config.toml
moe_layers = [1, 2, 3, 4, 5, 6, 7, 8, 9]
learning_rate = 0.00691
warmup_steps = 200
doc_mask = false
dataset = "wikipedia_en"
Below are experts of layer 7 (counted from 0) of a mixture-of-experts language model. Rows are named router (the router's row for the expert), gate (a neuron's input weights, with its number), up (a neuron's input weights, with its number) and show model dimensions 224-335. Each number is 128 + 32 x the weight over its row's rms, rounded and kept within 0 to 255.
Before each expert's rows: a language model's description of what the expert responds to. This comes from a sample of Wikipedia text that the model never trained on.

# expert 39
What it handles: Pronouns, character nouns and verb pieces in plot summaries, such as he, who, wife, king, stabbed, wears.
router [181 124  57 158 130 183 151 156  98  97  90 123 176 181 167  92 137 142 159 129  91 108 143 144 105 128  98 104  86 152 199 157 167 114 183 111 171 148  99 140 101 169 142 151 160 127 133 133  55 178 171  57 122 151 180  92 137 164 121 129 132 136 113 174 111 147 100 153 148  87 122 136 174 136 123  90 169 110 121 126  64 123 119 168 151 112 151 125  77 111 179  53  66  81  77  93 153 154  80 121 157 138 112 134 167 108 184 102 114  93 112 101]
gate0 [ 84 143 180  53 146 157 166 142  96 142 126 138 164 111 140 115 130 154  81 155  70 107  90  85 151  94 175  78 146 105 113 129  69  47  84 180  86 112 132 144 132 149  98  75 119  83 150 110 143 140 131 143 174 169 196 108 132  84 159 140 122 124  76 177 121 113  55 174 141 168 125  81 116 125 115 129 123  95  97  49 174 116 159 135 106 108  99  71 115 110 129 180 141  73 127  66 113  68 133  90 120  96 145  80 144  98 155 139  96 130 135 136]
up0 [117 106 122 156  60 132  87 106 205 154 134 116 158  80 101 137 175 125 124 163 108  92 166 137 115 141 110  75 198 107 156 138 175 115 183 129  96 177 113  89 130 173 114 211 133  61 163 167 123  65 159 162 136 141 157 129 108 212 158 146 174 162  97 130 188  78  87 100 136 145  87 155 109 131 108 148 177  71 154 129 111 152 129 123 183 136  57  90 161 143 183 141  43 115  85  68 118 125  78 120  80 116  50 185  96 135 192 106 183 131 166 115]

# expert 36
What it handles: Short word-internal pieces, often ending in y or vowel-consonant pairs, inside longer or technical words, such as courtyard, necessity, amethystine.
router [146  71  71 144 127 137 154 151 138 132 121 107 119 152 130 100 170 106 178 151 106 102 142  83  92 133  93 160  56 167 212 173 140 143 108 124 145 114 141  93 174 134 153 139 181 110 185  84 139 160 143 131 121 143 197 160 120 148 107 118 130 160  73 139 150 134 103 172 142  71 133 125 126 166 116 169 146 146 142 153 105 134 172 138 176  96 155 140  82  47 137 133 107 117 126  72 138 130 106  85 102 147 205 133 175 133 171 114 150 154 166 151]
gate0 [127 105 114 143 147 163 148 130 146 127 151  89 148 144 133 168 113 127 100 129  59 123 121 135  99  59  95 166 108 120 150 205 147 129 114  89 116 120 118 113 122 110 151 111 130 102  93 161  73 158 127 110 152 193 117  73 122 164  98 170 152 102 117 184  94 174  88 123 109 135 189  20  89 180 110  79  75 108 132 131  65 168 147 182 118 149 108 108 122 191 104 108  98 174 154 117 108 192 151  96 129  36 134 171 155 163 143 183 144 123 139 157]
up0 [108 145 133 134 123 159 155  88 102 110  87 132 182 163 122 114 169 138 128 171 100 191  82 141  72 118  94 142 154 117 151 187 128 100 158 126 144 142 159 113  93  82  60 162 133  92 107 174  46 127  89 188 141 188  82  87 133 141 121 135 126  99 112 153  91 123 153  93 141 154 146 104 109  57 106 128 105 156 157 105  90 144 155 118 133  68 113 149 126  96 107 148 202 128 163 111 174 107 122 140 182 143  73 137 136 199 139  86 112 171 138 146]

# expert 27
What it handles: Word pieces inside French, Spanish, Portuguese and Italian names and words (é, ón, de, São), and taxonomy terms like idae, Animalia.
router [108  99  44 138 180 165 151 105 111 115 130 103 137 132 141  96 131 133 136  80 107  97  98 114 113 129 113 108 117 197 152 143 159 137 123 155 161 117 105  96 126  97 156 120 143  87 162  84 105 149 153 120  83 193 146 145 104 143 124 127 160 175 118 155 129 114 108 222 136  84 128 189 158 176 164 137 134 120 113 157  78 113 131 160 114  63 200 151  72  82 129 123 106  84 143 150 136 135 129 101 127 167 120 107 141 134 125  93 171 136 131 118]
gate0 [135 104 118 101 174  91 136  94 103  95 113  93 138 194 161 110 147 108 196  97 124 126 132 126  88  77  79  94 122 115 110  93 191 181 115 139 130 138 135 138 137 160 184  99  46 138 135 153 136  93 157 131 127 180 132 157 133 136 156 115 158 113 124 229 135 101 126 142  89 120 181  68 120 121 126  98 189  70 106 175 113 109 150 139 107 139 126 107 166  87 123 108 114 151 167  88 129 121 134 104 111 140 192 136 100 202 175 130 159 118 160  87]
up0 [127  90 142 135  56 128  66  86  99 132 141 123 155 152  99 105 119 166 103  94  88  90 124 143  84  95 142 102 110 128 136 181  80 203 168 116  95 102 163 144 161 159 172 123 120 116  93 110 179 123 153 131 135 172  73  81 162 163 102 113 141 120 225  90 145 150  37 120 118 162 116 161 171  78 144 145 112 136 170 128 126 156  88 151 133 111 118 162 143 116 123  97 108  81 142 157 153 172 118 117 114 174 163  78 116 110 115 134  77  93 102 111]

# expert 5
What it handles: Short word-internal pieces like ro, o, to, el in uprooted, Evo, Ateneo, plus connectives such as of, by, with, along.
router [176 132 107 120 135 128 129 167  74  81 153 126 141 123 138  67 122 144 168 151 109 113  96 112  57 106  81 124 155 117 198 183 165 173 133 157 152 114 137 113 114 147 179 170 135 145 121 132 101 158 139 111 130 134 168 149 167 154  62 109  98 141  84 124 118 136 102 151 133 120 106 114 147 157 169 110 131  85  75 145 102 122 156 135 140 111 156 157 105 138 141 124  54  90 147 121  86 185 156 117 124  91 150 110 170 106  84 112 150 104 115 129]
gate0 [159 111 102  91 209 189 132  82 133 127 119  97 130 132  78  18  80 155 129 108  96 125 151 154 128 123  79 131 162 117 169  87 175 113 169 130 136 127  65 161 155 115 120 130 148 136 106 115 154 154 182 241 182 186 112 105 134 134 163 140 114 156 141 118  85 168  91 155 141 124 139 150 114 100 173 113 122  91 107 166 104  98 147  72 162  92 119  86  97 117 124 143 167 121 112  91 161 129  75 164 142 150  74 108 127 163 104 122  99  77 141 151]
up0 [115  78 102 101  93 154  54 129 139 175 117 107 123 120 103 167 175 139 138 167 143 136 134 172 128 144 148 167 173 120  98 103 100 180 133 116 117 173 109  89 113 173 188 202 141  89 104 140 116 134  87 130 158 128 140 115 188 106  96 131 116 156  92 168 112 130 150  42 139 113 119 137 129 135 206 113  86 110 137  66  93 117 128 161 140 122 152 148 121 135 175 182  95 126 104 170 134 160 127  97 144 147 183 190  86 119 105 132 162 176 170 117]